Weights of a small mixture-of-experts language model, trained from scratch on English Wikipedia: width 384.
Below are experts of layer 5 (counted from 0) of a mixture-of-experts language model. Rows are named router (the router's row for the expert), up (a neuron's input weights, with its number), down (a neuron's output weights, with its number) and show model dimensions 64-127. Each number is 128 + 24 x the weight over its row's rms, rounded and kept within 0 to 255. Numbers have three digits each.
After each expert's rows: "gets" lists some tokens that make up at least twice as much of what it gets as of all text. This comes from a sample of Wikipedia text that the model never trained on. Tokens count by the router's weight.

# expert 12
router:130152100131121104113133116156099127122090105108122162116172106106176117107163147135132138104158117092114111102156104104089154091117163157144100088113123135160136144122128138140109104164108152
up0:160186138086143128116109138158152123109151116136157150153129149129119135142136114165106128106157149176130126140125088138093147122107125141167130115109122102183146106146142154089124128149126124
down0:134117094182164129171130119115155157085111133159147151101126131136115154142086138122143121125114134094144124171170158124137136118167112115134118173102133090123155119093090118136117131156150166
up1:181158096167082104141121130137154129144161126117138139117191121149144141144138110095100106133107146119107155136175140105130132171133140130069115111130140117137104125159154130161120127140099102
down1:093133125160113123120157137101183098077119075122155104087116141161131130133122102107180104127132129162161139144133130105124109121156129111140111119140097149115115138178112109143121156099137093
up2:115174132121179128071081151108151132118141126097106159125161088167161156114140115167136101160145121111138103099108104077141124130151116104156132131158129125125133159106157134111152127140086107
down2:105144120130154141128156108138154126123103116132147134148140079102147113135134090113159111150087112121159142104191151080118085121147138167103082142165106108154122104120129131150143126149154118
up3:170103091139171160100137138128125173117146103165122164148140110097112115128126131131131160072150129128125169135133140160125166109105151138111145135123121108131107153078086127162116136184122147
down3:148127111136119161122109161085135129159159129061104106119100125129107175127121146084131155115117143084143154157104165113122134105122155121155128147127118139114150119083132088169193110123132143
up4:093119077133154095141117122139093117121118139142116144097174102155157151144187151124151158099125157122126117132103153147098112123159095155131132141155142132132105153173150135156162093115131102
down4:133158114124178081104133106107094164124132159116124133113132095106153134177148143088186150125134124167110142157093140156121158113129131185136117109140105146104138136138088133145126126076125132
up5:169171149065155113128125136143127157165118160123135164113116122078123140093149116110107139147095121158096146121130165135132144109154116181117117067090159120152136131116108134151154138143154114
down5:103119102162150110111104138130144088122095158150122132127167139119142111130097096155080132179085136116131132124156144119130136105099123144101137104089179130129160119155109159115145121121123142
up6:157075084116088139130103104152141108115112112119110088093125075156120177142115146145131113154157110099069093147178125159155129123111157125122159126171149156146126123111145104106119116118106131
down6:113130128110124090114165158143115117110101109095132108140115128137129124129113113105174125122107138124139169148124082109128144104128181094107122138094150113073145122150153066116152146118102112
up7:144116119162089097102126096143147130113148091145122101088135113152128168114172117156144135128101139068114137157141166112113141142109156148126132136150136152135125118151137149143136130103130143
down7:137141087123094141101160118093168135123123116113153099130091138158101125137106126114153096128148150135126178140155122146125120127119168082142140106140165095100124111141140081188131138152101105
up8:152131127113119165132111075129115141083134107131110133132081120124165169125130125145119157136190169096152171100129109151141143099121093174148125152118118105156158122105139131102136136140137123
down8:129117104112160123128160122156135119138122144138108102151148156097172143113132092155114107072154167110143131135168174088159155168127154109096160169101152154128162131134139137120152153147133117
up9:131157129119143121190089128133126122152157115123123156114159130109146098130125090128156103136089121154104167154115151121139177152128122166160108125140070135114127129116163155095140160144132153
down9:097087085097111117112167098118138163109094133144144119110141082123128171119097105134133164096111102169116134152134157126128147107172119143134086161100156129133171071146130128114129146099136143
up10:132146126112110131117103123133116090129154140121128131113133091143114115124144106194171110143180130125084164126096130107117129108085114163167127153147143147164167124141089108080135114109139114
down10:102149124175134116173136124070122096165168182171103106144141142153143082124100097138144133142130112167095102115108141080108074171070142174145117122123109088147169104176134163095076128124088093
up11:115113123177144119128136132157157154125140061086140110128154137140159143152139101124151127102111124099129112149177163113138110147101130114121175133143128126115113163097139159116121119146137129
down11:110141134114128078114127130083103149142174110123114122107123144124098141104132105125098124122127153134119121101174120117135134119084116104116121153091125130135110071133130127123135141134133090
gets: " and", " of", "ed", " to", " in", ","

# expert 7
router:122169112120105095126129099142095145123093111108130143118162115112150118120160165144118138122138104091118105115182119087115148110111165152134070105117114147157121151119128137136096086143124130
up0:106189085093076142084157118133130147134115133101131114132114152126101170153141151141159134133155110114144087161169135141116149138109134130148078133145097140105106099151176144113065115154167121
down0:119132174144150162131132133148102120141093153155126157177154131132144095139157137126122106156159124087131121137138110092129114121138100120148107118142147131123124133101182107111170148099119121
up1:133159136098097104128105121132105108150150148149119128142125115128129181160092133121120115129099092118105113129175091126140099114134100099084125139147134130166110153086130119096110137168154122
down1:173103118096168109153117128127137103133119157173100132134173138154118127115132108147135112115157106164082145102118110125132099140111150092161125119125118114190102111127108118119134086070125135
up2:130116136137134139129122173116107154124149094118129111138131125119122159152143114123073132152120138129146170160126135117141153152168171105108152070121110116101115122158164145152077108124173117
down2:135094148136181138115160132111129155126123086141157135123127151121082195136127127147118107128117144170156116112096121106137146108156136105119085164122154103121118100114092109127124134116142105
up3:134128092120128168147082166126110136137133131126121137152130149171135117133147101146104095119168052147146105121176111153134131152090123097132113079173108111120098166125149106128095140126128082
down3:111052138144126128139107119113136113117144100108154101144114137144146084100130118110121118123127157176140170087115121125122147121132093116132127163096130158139148102133093162160149132109145163
up4:142181163117173096103116132119126111163153132151147120124144140083137133102114196125156149102130089078129105125112149103094125138103120150134136149135169135140126110126102097128124105119159157
down4:117150136167154165116124129111134096112151120135119127102097114103111078165106126133113169180129109161122139132125119124106097109127170089126109107129078082126093177168150135128099128115096135
up5:161125110145132135044132138114155201147156156135153132119129162132098105114122132111122103128129140130128160083132140106122098114116144094120094141157121172129117144096129144107104109114110140
down5:116098051111137146114155114160105158141102132120161126147112135136091132171108165152192129071121142074161138104140091101134079143133106089124166140162111140131126135119136088175145132110158182
up6:153101107146081067137128076116130190132134089127096120164113142150167130121126115157112122164112149127134131094148143111134144127133148125099138079090110116154104144116165137118108135117115113
down6:081132113178140135150159081133159084108110120112091134138122147123147134125117157126108108136135157147126124177111129150130167162137123152164094143093111113119120113125158122112124083144155116
up7:135149114099153141104127118141079113137147104098144123147104133112130178120141135102114125113134140154126128139152149135058153119080122147129138126093122126133137124082069150130102164112129115
down7:163137139161129122107138115141135156139121086105131131134120142191126158174153132112124153134131160109165073098171124178153162116138189144145149087125130147149139151132150156141149139155153143
up8:116180102096116125115120146109092146141103104158122127149105075115129128150124127087155142150132075115116103148141161103121129134111132116130123157150075176164121112125148119136141085112153098
down8:088110147109147162151115167145176157132120130107151184128094098123173155085185148120133143133115120136187155122133150126157103131081119111091162162123114118152107131098111126142135125070130128
up9:124168130159086102119153073184112158140155163158080149141150125155147137128119144106121128128124128131169145111144117111142097131144087143113121095115131140116099181077115161147080133115141105
down9:170127122139143134090164127130114044120148115096108177106137115093135095111177150112158123114111141137136148124169149129122129140139102135124095151125095097102124139113196110105151110099094136
up10:136107113154064126153098107101134122155112151126124110119099150081144117095144142129134109154144150127121100113153109131140139111112116164111126110166160146124106127150106125081128139102119139
down10:102110138144097170138135138151139150097140161101131142144124156127112126145175123131173087131132128125132139170159130115100099139107140122134175090132176153141102107165149135103164085135137122
up11:145142132158121139123092092172166111119139080125111114061124057110126127083121165128122130117117116107136157145141137151136176170136165134102099112109143146155124130108179107143168100124098140
down11:108098110142148165111124140158076134116132148165153154118157100127165108133109197160116140156093151111140120133149168114136100151170151105140148137137129097086138133157103104109135141127129147
gets: " |", " in", " of", ",", " re", " New"

# expert 2
router:139147115109128103126125123156105128111098116110103136118163095127157125110165146132129127100143109090093125095165086096084133092095165152148105099121124150176122155121114133129093100167100139
up0:142146141123144107126149085146162137142148133144086152125158139129123107109110116134136136084127124150141101117154123084125135112131155136121125132167136177131139175082134180120114119142106167
down0:089121074128150148082144149114127130114180170091126153139116092170141133101069108139133149097130095128113116142121127079103160080108111102115098154112135117179138138124090134130145149176150139
up1:109116145163104098137125163149153115112149131176100089109147073106129149114149140103119113150143137111127129159124125131125117127160127122154150098115137134156109157126154122083117124112113142
down1:067094132105156070081118107100128119113122120106146162135112117126135131178143169134176130154129111137140073104121082145115080139158097064123110150093115149141089105139136151109148126124165113
up2:127120146141172094086131090160113122083074082133113176154095143105135115095145154137153125144107108114111136107094150132132129119130181138114108151159098108128116153158104111087152112103093123
down2:152120142108120160124149151146093187149146165086078171136113126115149089164127147119158106124097136141174187124130120126133131154136128109092148120087117123172161116101113164114159143144151152
up3:105157149158123117100146106144133145152099088091125144150149120112181055118163147107112150103146157133149145103157100122123160119117138187185089154120152153148091160165118127129114093142113149
down3:122105102138145128134147107128144133137122114155112105182177124132136112113116119153159124210122158112099137137137164151163157099153147137115145143153166134131144133153129127142124134114122084
up4:126082123104102107142123160096155148148119131127116160154135093145127145154120094154138116145131121114137101150169080120144128096110149118107137127152130098119156116175137168125101111104117097
down4:142151132093085118154136175117122140123164130125091126182117123098124136118142142120142117124103149093098084085156113111137127116156126120079083160124157137129117115162141090143098147145073115
up5:081129150070099110159122141145163120091122103121113122151140157090146160116130130139163104144126118080102150113184070115111136126090094087134120174177168107131155172148100096131138137105089124
down5:097134155132133123135124118151126134157131146126133136146085099137154081125125166123115129141102133117123133122084118165148146118098118126140115158149082150117129134117138111081147168129138153
up6:125123129103101099129187165187129166156120144132150118080106146121121118134117157132153093145125152140097109140129153092141117161103165181154137143132097158137129119119093141141183118119137146
down6:141113078127115111105151115074090110113146135075116104123132154143140117127123118149134105139140149152132146139143137140121183131167159116130078089107170116161107131091119132113121159106104133
up7:121108125123153111125158161180137147167148164150143146165120139137148085140093136131120148129122132142119124111128153158115090077142149137125123155104102152118097152168106131143140095157114125
down7:135153111114127159103143116121132146118139151169107152127066120156115138114104138157167126115141148141136105117159138138138093162133130131131113112168122183113208137110121126058071156123106132
up8:134123135106139145084134156119088125105116123155124097164125142119132140109120144161139104131151089144117147143134124117074145182094131091115133131148131102103082122101108129115075128114105128
down8:082163159155120083082104119128124148180132124120137137140133143145138132088129120107191169109098130127121155129150132147124127130111149111133143171122129125108147135103127107133150138159123125
up9:126138146100120099106094092128112108167165138128119123121108147118140127094124119125107108125172082157093135143116133107135106152124076140117081147148148091153167143087109077153087116131076151
down9:146166135102132121127114138140159130131118139115123153120100158098149113117116142166141115070128111196123131145129117138193132155111107109139090159142126108106101158144187125104119121124154147
up10:110114133130102091131150105158156155126110119159083099112092123146170101154141126146133159120151147113096111084114135102122149113132166162115152101121126120098138146161127127099113127113066154
down10:138110116102118131151123145125135108130179117113160130120111105137140142167105134105101110123107131142113111116159145092093141111096142126145092167120129142145131135148116150158123149092119156
up11:126146133149117135167126109108145130139171115136116124062115170125123104108145126121162153062135106101121158131145124114111109120119160133105125123126134159159111141140123122151139101134130144
down11:094118170140139107111131149131124116127182121086107143124164105123145129111149143114159096132133107095168121142137135146149125133145124110106107075126140138124147129136094100144122104182110110
gets: "s", "es", " which", "ing", "ers", " that"

# expert 1
router:121151103117117106149128123158102165125114098093126160114159104130150113104176134154126126123128095112099114104153107104083132098123155161154083107130121139153129163134123114127113090175108149
up0:115136106137117118151088116129144150103146131102154150112112112104161141144166114144173134139118140132125146144117103161098171110094104145165123108145147143110139109164119143156141126144144102
down0:070123109123141133104136116120101144116141109079163109116142137147166135178104153120122133094087145114090138115109104117170156091108134092155125108095146117103160140149085146131177169162121138
up1:104134146140141084104098117145079180125150090149131136104113135122113106135158131164126144153075102094153130134145141123125145149131125095125158154129119113121162118144102122145111119141146105
down1:092154128128075154106104142113143100125091156122128129132138119112109098140145113113180131099101142129126085097148148110157164119102157163119141178117125161130138151085119094151123131107115122
up2:156161071104087124125106114105086144128140112096143121103117113165118070146107117132147095172144054109111129141137095117172131096126122134138129106137159155155121143124116120094136141132116150
down2:168091082138091123066157154120151098153095110161160092119120163135149134159167141119119103131137121134150036133109119139140098110156116133149127099148144136130162131180130139127143173100112121
up3:108106083134145151141095158175118142142136140125101156129082126123114121121127122171142104156169114086138134109145098123086139110109127118154114140150101125124118102100155126160139133108097109
down3:129115174120133130105114098109157140126118148145153107219124127097117093088157090138132105130118097144133097115122130121145104095121140141105142141121111119152093089136135113107155159117080127
up4:096159130143128091132150111091162144116102100098129141101090102145119090126125144066148150141138117114137127137114116135110111123155120156094123060133122098121090122117092122117152130132111119
down4:112095091112153134157143097118108148181077125125184106141111138135113151110138186143114169099113119182123167107120138150153123123166147130127118138097127122101126161156117143166172109137138141
up5:096124154139079116155095096159140165083126114107119128109130086126133127142131138112102126194146113151137112123120109157115124158108118109121117145165158145103173175093117117110095094161120124
down5:175103129098114159139062151125111127131134147116137124165145156118126157113085136103155136141121138110087106112099107126093112131131134106145113171177079136122119133150135170139095112130094145
up6:117126100144130114107093142166147122146148074123138157129126143097121124131145110158152104113131144146146130103159142145129120105113115142116122098117125175134091158146129110115120105135139189
down6:115169118124114129125125160131105160133163091096089122130123150141143145107146097132075093074105150187119096110151121129102176136102133108151136152164103114141102103139111109102114113138149125
up7:075121124130097179078122117147126087109055128086142144166107104163121093172140166101112120126144127104126163123102116140093136133126145135179125134135168142127110109117154118180130137159166131
down7:130122142145089125132166142178098153144160111122102109175097147147134108147157138108126101152094163148131097117126121157100172169113132119099121126144125163110148127206140100153098097130159130
up8:147178099154114103142141119133133138125116108116127152139138132113122112138110132137126137140125159120104141141160147166093112179141111125178123073105123113115094121152178127112126125129125109
down8:098105128138133125142133117106131130163141156159134063117165090159150183086137118169101117165053135097143117130114152092150116142165155124110181070137130094106123106124139114146136121118109117
up9:148121080157151122115157096127125115107126107124158183147126127116143133164109130095129149165150112114114092150142148128084142128100104119156143115133112121154131153106127170106132107121105159
down9:117121119115123101142152120155134165082160107111123129158168165152124164054097125120120133124156135090183115114115114137114125145146149127141127099122149109122108134127090132132108140091129147
up10:114142144114118078142112167100097098113072126123146127130125136105174159138141147169113117142159133121124126127147100124111128164113154108143057130110162118139105185163167116113090137109089114
down10:133123153178078143129173158138154134106140156119141121132135107096139121146133103151165130135152115148100083163141126152143118130111119117149147161161087134148122106130157108153141085126125104
up11:152137109149122112138089131111132134162118133139127162172147139108144109104134104099076137159108141085133111080113155095120167112146151131105070164128142122112098114168113105085120112096133137
down11:125099136129150092152129159183117143116109092133091181125092136124129087076093166135116121118137159126114131126149103136087135131138125113163119136189103092164153149145144120095147110129171133
gets: " |", "y", ";", "ing", "it", "p"

# expert 15
router:124130125129106112131137127160103140131094145089136138136174114111153130133170139113153138119109138108113118104174097128098144094119178157141097108100103133144127166095127144119122092179127123
up0:133105124122107131144079151112103133144127133093157139133162109173123117171094115113155138154127158148149149083155102105126172126097146102128151098116094103142129177113095133084121120120156169
down0:163117157122107109131142163100136109115139118139083118117148131111131066145134130117099116129111149132099139113175100111132117124136165099140141124146127132140145158099123097097134119120151135
up1:112141158097179158106086131153073141143067141147113110127139115078114139161160144124131138105129117098135125130132109122154120131127119121124108117153077135096130101096096134158119115153126131
down1:132110112124168125116151173131128112157109153122175169139152150118106127157132152145125094102081144142126196142144125102166095114163123098108124136104136146138130114122108151171136120148101114
up2:150115117126101114112089129203152109114107140120134163162155161123138139121103114109111151107130151153145095123132114134067105142093125175141089134078127160164125109133147138157147126179158107
down2:115158123134119153118147133067135102135114126142101161158089088117168094115121119103161163122108136126143105141129126138140146108140117100132118113165106114184113146123143162164131149106171107
up3:085140122121092144100128101145123144143108132105104151138135139106139100138139148160135143081078126111136121126164128132127108106105136117117151129093112202112109164119143147105130111133132154
down3:143114160131066175115136134114125140154148118141132111148132113138140071109086138142139115156123151132141080112094086134122110105131090075124110092159147104100096155132124121105146149146144123
up4:188147131123144144122154094101118140181127129136176099144139164114154141150105132087170122127163165150141092116137127141101119088120157126114118106118124129134111160117143124136100093105106167
down4:160112121066083122133129123152186137159117078102110132126107118172143124105083150143131120146149140084125160155141113112101121123108132132095110122148143135133126128153118127130138126110091132
up5:096153133145106113113121084130110144117085112103163160119104094103146105120151121090149110088132114138140179099127152146102133112149166101115145097126121102147144131110141109161150097152110125
down5:144110145116126157100158127059160111105148096121146117136095126108118109124117116109138119087128142119103080165149165140148094141134107109122165145155110106138139103122157103134107133062123103
up6:147133103139101116097106128135127154141152135124146160165156139157147136128146145129148119109146140118141118140157127117097153169122145158133101063062134172150137135110124170111125137164118126
down6:127129112093113115109118099140130157153102138143136096132104081123164143132134127129142130114124089140114091124151108140118149142086099106105145146113142158120140091167131113127112098080121132
up7:107137118076155068110091104105127154117111156112137163156135170113138167124120153159114140166109125100104088100113146132123126131153130097152081106171131191143142107092121118147168142147152125
down7:126142141132123111128124103102126126138141125092147132126139088110101113133138163124113101152105142114144126121152110146142091091144122149106133074132142089098135121125146126129107152127107166
up8:085088085087114133127123115130116140104099117090105100151118134113140138152113101075146118135115144138094165173165096118119167136149121119154102103121146123141124132119121135155093121130131113
down8:126127125137093156149145110141132102159118081125150113122132129143127133148154124109140131106113118155113138136104097160198111120125111140156114143131169135095127123160183133120142108128105110
up9:139090118126111136112141098123095130143147140112116139115122093126135143181178131111128107111181093126150116149149119110149117106112140118157123067078111164089091128161099174092122118127153122
down9:184147127091098090174142114129165154104149145103141137133155121115129128105139065135119120119123117120133123147113134134118117109086121133124160094125128124139142161095132148153097103123131106
up10:104107137124106114116124136122175136119156139117115114162126117106143163145135126113113110114126113149130115103181137101059088171147150174151147142109142128134113128092137127070124126153106145
down10:131139159116131115139151102125093126126151152132103153157126150101119121127117127112125116116078110162155052117153125104077126088150104119164116120130113107093128121155125115118103099137093119
up11:097101138100096128143150159139126141125103138139155131131128148139130153098108159107158124135129089119137161108160131111161094129172196100135127112103115096145132174092113121169136105150108159
down11:159145130104156113148151120160121131147126118104136128105144099135138124104130124120114082133137158134114090118125156097139140152140133112103123145124142130123119099159107098098124118128146135
gets: "\n", "-", " ·", " km", "S", " MPC"

# expert 0
router:119141121112135112144150125158086156093111107071122136149169107134170114117149152143133158115108085102104131093140100109080163090122158164155089100126121144164142162122101122139121067162116126
up0:091144143090126142173106095137119117136133163144153159136122113129099141124157091143138092161112123105091133168135141099142140109082090149104121142137148129125133096132144081121105124151151083
down0:123121168128144120080163118113095128153108137114193166109130153138128159182092130120128141066128135151140097119139133121171132102142127124125149136133163132106138136140102120174173126059097138
up1:127141126119148078140118130100142106153135143098155136131126148082138106131128122155152172125133122097087121105143126109137197195181132156163101159114109108149113115119140114156127116096140123
down1:126115190135096116126101113144159098158108105111127141120097117114140144151179097097157138115113105136131090173145134124112118108143109172149166105163142097108138119166162125155126121126128115
up2:125104110127112136136180106120142112082086136090125088182144082148159090137124113156150141142124119120110128167126124157074111136103153150125125089140148145128128133150083161147086121146152127
down2:111175164166114123108128147149132067132114150101150111142116161142135140150134138116126119106095122162122121153102160183167086142132173113125126110144107168108126113138139100131086125131200140
up3:076103092113173110147120158176115130076132134114170164178131141170118132152111141101127114144121123101130151085124074116108091114128099108172132138119099122168143133184117151117186068121158098
down3:117109133083138107135092106087097093166130139118099076147086100108118094119140114141149145153116116112117128084152160133143131147095113154114123106165114144103130144138115125144109117145086105
up4:124099181140179167165133141117158117116123148075150140101141045113159179110144116119166158158076121150117105066102121103133122135145153122149115100131154162096139133137109125118151155102116165
down4:156134119139144144121124145091149141111096126110106179133149132126131148115122137133120142107107155137129121115121150145151151165109131111169139135136130139095119167175135126080154151134134124
up5:125146123159131139158114145148148162100134143141106098109104127160115086123111145157103172133104126141141149119123135133161143115110127112118141095101095149179125116153097120124136053145131160
down5:164071060081121158127083110133182140147122146136147120146121122087136151089159132139085113109117145095132135150135115122135117144122163137111112160129132156125095135201148102095148118123136149
up6:121168172122163152138142141113145151124097154102135134131146130121136150133122105124071092129121101117123147113158140129142163119110191115084137105090116109145093109109164094144111129152133125
down6:197106154129152125117142088138130110103093076111133168129138153143088144167202154122135132125139146132134086117163073111132137118163148165124159079111203102121125127138159139127152128153152097
up7:169160129114131135125139165116106193107132089118127150149142137170152102115140094128138178146086077129109128142135152149094130103107154134147076136141150167103144109141105155117113125177118114
down7:131155138118056146132102171170127086129145092161171098117131118117131154126135115166149104083124104154099144136147103160127145145153135120159118076163125118147086090117126095131134118143089123
up8:103115135173138109118098144164108071126116144127128113110171067098149143111146132146088090140088131111098166122155135110150144122134153130151133109113125149181139100123112136071128144090170107
down8:146150103146100154121122140135139116126166149161136120129110093120130078133163142141101083142130168105129159162147154136125141089125156103136095123095142171117111132108133111110168131115129117
up9:111143072132138097108139168098090155143131115115181121145138134121147111159100147150143088133135125099158125093143153143124127102127118142152154151135154089160170136120136145168164117128123121
down9:107125121118178125121181172131118090152170130123137091144131168113105106143090110135119110141098090122098123111111138143110143119124115155118094115114171030146125085129137113134097145134102116
up10:111088154142118148131124082161100116108089114064152147135096103173106073109119122152113116102140151149054163095112145163127131145181141136105111169157124156111122153134112118101149147145141132
down10:116165177149106144098129151132108130119133134126147146101117144141118154150112108114102142110102145118104084147131114123175149167129114154118086164118135109104105117156145103160127146133092142
up11:112096098144123140098172079118110094092124116132127134128119139153160148140133116128146136122106170138139150136155125146124134112155118133128081148111164106104156127133116113138110136146124141
down11:131126092127137133136149096080151093165158121164148099117163106102146068102150141158110136145119153134116130155154123164113143114120106130113092137136123120096175106126093110126144145152118153
gets: " |", " 0", "|", " team", " 1", " football"

# expert 13
router:118158119133111107121126123159098131102102109097116133119144106114163113100164163123116157092136129113117115103150106087109129122098133173146093108105123141164147161126121129146113088161135149
up0:131123133106118096141157148120114168146121127102153104156110143069142090142120134094144148106129094140129103121196076094114168140097108126158146133147137123116136123200110116154139145110139128
down0:123142147132141144078128150130146129143140140125132160136111106124147120131146134097108101148156152128149126171118153109139123172114144151123120131146121137178135099167163086111130144130115127
up1:136145123173141158171127151126135126107066130059140140141182147140101086129153125128152133119121120131123106089142114102128157161114097172144127075111161142168140099133160126127109148096147166
down1:156160122118113110164141167154127132145104107133151066098137121089148114136123151092158124124087144161149126116176124137127144135102153120106111105153170155179116099172160095080097099104139124
up2:135140128107136167082094141119088148130135103151150127125104155139146093131144122092165122172139086132137098124120095137106113127149110136175130121167162107171144157135129119047118134112137113
down2:127142130110115102137174160136132065153144145108119129123128130121102145091146112147134106179128128118128120148084134135113102138133156127168145140161165135119124125131126129069110138100105145
up3:086132065119147116135140126120130104097094098124117198102121095104156139123155109112152146110102114123134109132111151156133125133127171168122157143109102132136142122174120090119111148116108122
down3:104110136068165077117140129151138107113110172153083136123149099134147092125134121123148107097128128155124154089112105145113132133126126155133124111124112142102160095181141098134112152116111151
up4:126124136129120177146108147115154101136054111079138158115117118121196146121134112124124163180122122109108109118141098165154115138138143100135112099109146116150139139152102121125120157148128139
down4:135153194088156162106139139150172139128106127157162121100099130113150099110145142156139141128110115123127141137121125162153125147141078147166127107164116137147070119143128149120155128117164108
up5:103149155133155094093132142111152120109136135130104120071127143107097126106162159131145145136125105150102093142144095133091129166135109131145083148175158085116101123077106173143131136115147123
down5:163131086143180166157150123149131108119129149132107128098149137122102106115159122126135139166177147184138129086113158172090136160124122113143133089132161145136149126109135147094129086123131105
up6:104170162149154067134102171102142122137085104103147134138129135131172133135142089163080127136121172109131170147133111133132151123144146104137122121141121179151130136135101134144109117117145143
down6:152125142131125109117127109120118094120116153156135137126140201132153153131126070114129107142139086118132147111081102109117125100157140105139152095142141124147108153099149108096154090124188082
up7:104095119097112117178118138094123109181130123098171162155118154148142107121127151094125158152094135161099126175120165142141112149130126133126121124115145111121125151129109094140136145094131088
down7:123150087137132116145144136125157094122135119105137137110112136133114101146106140142149126144129160141149128124137184149124214135142141120145149123101172157134125160165152150080116141139129103
up8:155116107079154147122138061174126104135110175094108089107129124120135164130135126147126109148121130107098112071130071102115083153119110148151151147165131181104083121129124150127112116103156126
down8:103129152131087133144126134106132108134138113101105112172102172152127160118130088146120121148148120138090093108144184119129127111134115101212175117167119113158100087128143155066138110083122123
up9:104164133139106118124094080153179100141116117104127179144106116121135113123143157142131184103107130157146106175108138131165142140138156149118120134108134127131136126129151132149120079118157105
down9:106100137106101133128146134144143147115124160136124099125105124100126112176099109114151108125130075129113133114146138131143130155123107167130128182156106126175141095153128150156184109168146102
up10:145153141110138116107097136156104109102149139138108148072181114132135161097148165179119118116090128098103147094152167149146129047111125168140144099082155116172158129111123147137134074112134132
down10:124124126139154137174128141099119123138148131122076112077139122131161136132114138159133127156084122131125144148089150113133142116114140147121142102120169138079087120113099126111130131113114096
up11:138131083108162126118122145162103136159161134090159086144104113099170137112130097108115083202119141144158101139133129139154122151161117145114105112116088132142147133121115150129076143131135177
down11:089121065109114117133210115134168131091136136146160115121110131093132097133117112112146136111154129083120105130117154093169144105132144136142118139106153102114117167123100137133159074148100098
gets: " the", " The", " a", "The", " this", "th"

# expert 9
router:147161103112120101118132133154090146117098094090114149113165122113174115117168157156103126092144119088120122103154094093089139103129149167139105112107121140172133167132123135129084096159130142
up0:131110174115142137136161139124116155148157146132146108108109096114127131084138128118170136137104118112160107120144102135111145130121115114137135147118113149117128129113152081129158143181148055
down0:120138115163165127117149152115146111095113117111132107174193164113099108144146099118151108119084110129090135101149130150138128040113155129110135129115154109093149134184161104096083093121098149
up1:104162112156116143126155089115150150117115120154088161155119080161141156138163185146147119096123125100128067138141103111143136160125087161147154125116112133118102131139122117111144127110136123
down1:148172131101114144153141138127130180153102130145108108160111140138118138115086131149150117171139112083111123114143062139073139134125096118137149124162139134147134141115174118135152103101150098
up2:093095093152111094172125102139126159114152134109106106149118141113123090174125111115121159139103130123126104092098144124120158076175141117153081133157097089133107119139114147133106101117126125
down2:122101110152112137103110118110130101145121125146068130120133170134149071125147152117128139133145136162102116133110155104138091083127126146138134130103112128152145121111112148135119130097089148
up3:131082129112106087106158113111123149122121164163124127146089114142122114120160106148116118166112120161124126149107117144102108134121118091112122162130116085124138121156113165147146151142110087
down3:166109155150158135186160114122121122102147080124120139156093089128118122121094141185163144155162123153135127055149124099120175120165094103133157152142140103137106106100130097093104139094094080
up4:115151133162105149184144149091128053103113144167090116129107125105136133124128140090135115133143183113117121079127138106142117100075149132106084121124157109154096096157121109089123113108145166
down4:117104079131119138149152102093105108170100144169137153157128119127133131111165139040162123093127134149173155092141148121118140131144128107110084145124124098126110101147118113125114142104161106
up5:099112103146166111115091120098131121107099152141126136086117159099175098115171134139096099107116078132122120073141084167065104090093148093130142102107117119154139139159161112140114090109141114
down5:161112112133144110126141128118101134135159066161131093151107163136131127100109109133078172101124115159136124145110130126136140175105107099103166140093160113145082142161132127082117179120138178
up6:118150141102137142150119141129113115128159126064126087100125142111156050137135136122109135147126083157126121155112081150118134158155133143145155160102096102115118114123114145129089144119144104
down6:142119095161145127107150127136153146156126137139162190097144116113148100111107070154102098133109152092145110126177126140106117138118124169161153116102117159133117140094142131126152131107164074
up7:125162141100145124183148131142107120112110118115115127154138175140067080148133109123082126160123092102138138177123113150149130099119146113109117151107072154131124150101151085148135122171160143
down7:144174122153121133149122116108114157141108142116149112156105103102120162111133078124109130137121089143168127129153102108133146140095135120125143141165126107119130116156159096105128135128154129
up8:095150147143150182115159126140149148064139150128139126122100179163149151136146140083138155139115147085156133107091138143139086159144101188123154118113103133162146110148131175157131121095128133
down8:127139077137141142165140124108133143142144161113152105096111136153112137105113127090085125143099129157190072155144117095159125130117096123178115142130111126133129121102140151128106126086112117
up9:112188150107143089123111148144127123104127121125179116156088087102132114128126107109157181106095116136137185124095110143138109159076134159146125106117160096130111105141130065119086062152145169
down9:123141150140121088082103164149148136154133141149101136138154148110140142130141107168122136107113111114136126102134155129126151129107105168174120080141079143116123119157121098149092110114150126
up10:102169120164117083095154115114106093126072134105188137114148146110153112129135120132093092124127113106115124116125108144129107129146103093088099087116115156140119177145177103145119138134146162
down10:128092105157147158149132107087106128169115166138097121124144139141100076144118130137114143144131104138112142094122142160110072111133124107124140129093104128144148121160135139091133098111134161
up11:152104185101113138151074123114088095079094060140137105125131112152123118123131141131131154080121152110140118071136143077150140122118128162142118121114140131161130153108145118126115111130125110
down11:159047137088125141146136085156151183130077146115118097158121101072125151109197122145118139108088082126170163154128129135129121121114134143155094102141135182126181120103135154148142166100106132
gets: "\n", "|", " ", ".", " w", " he"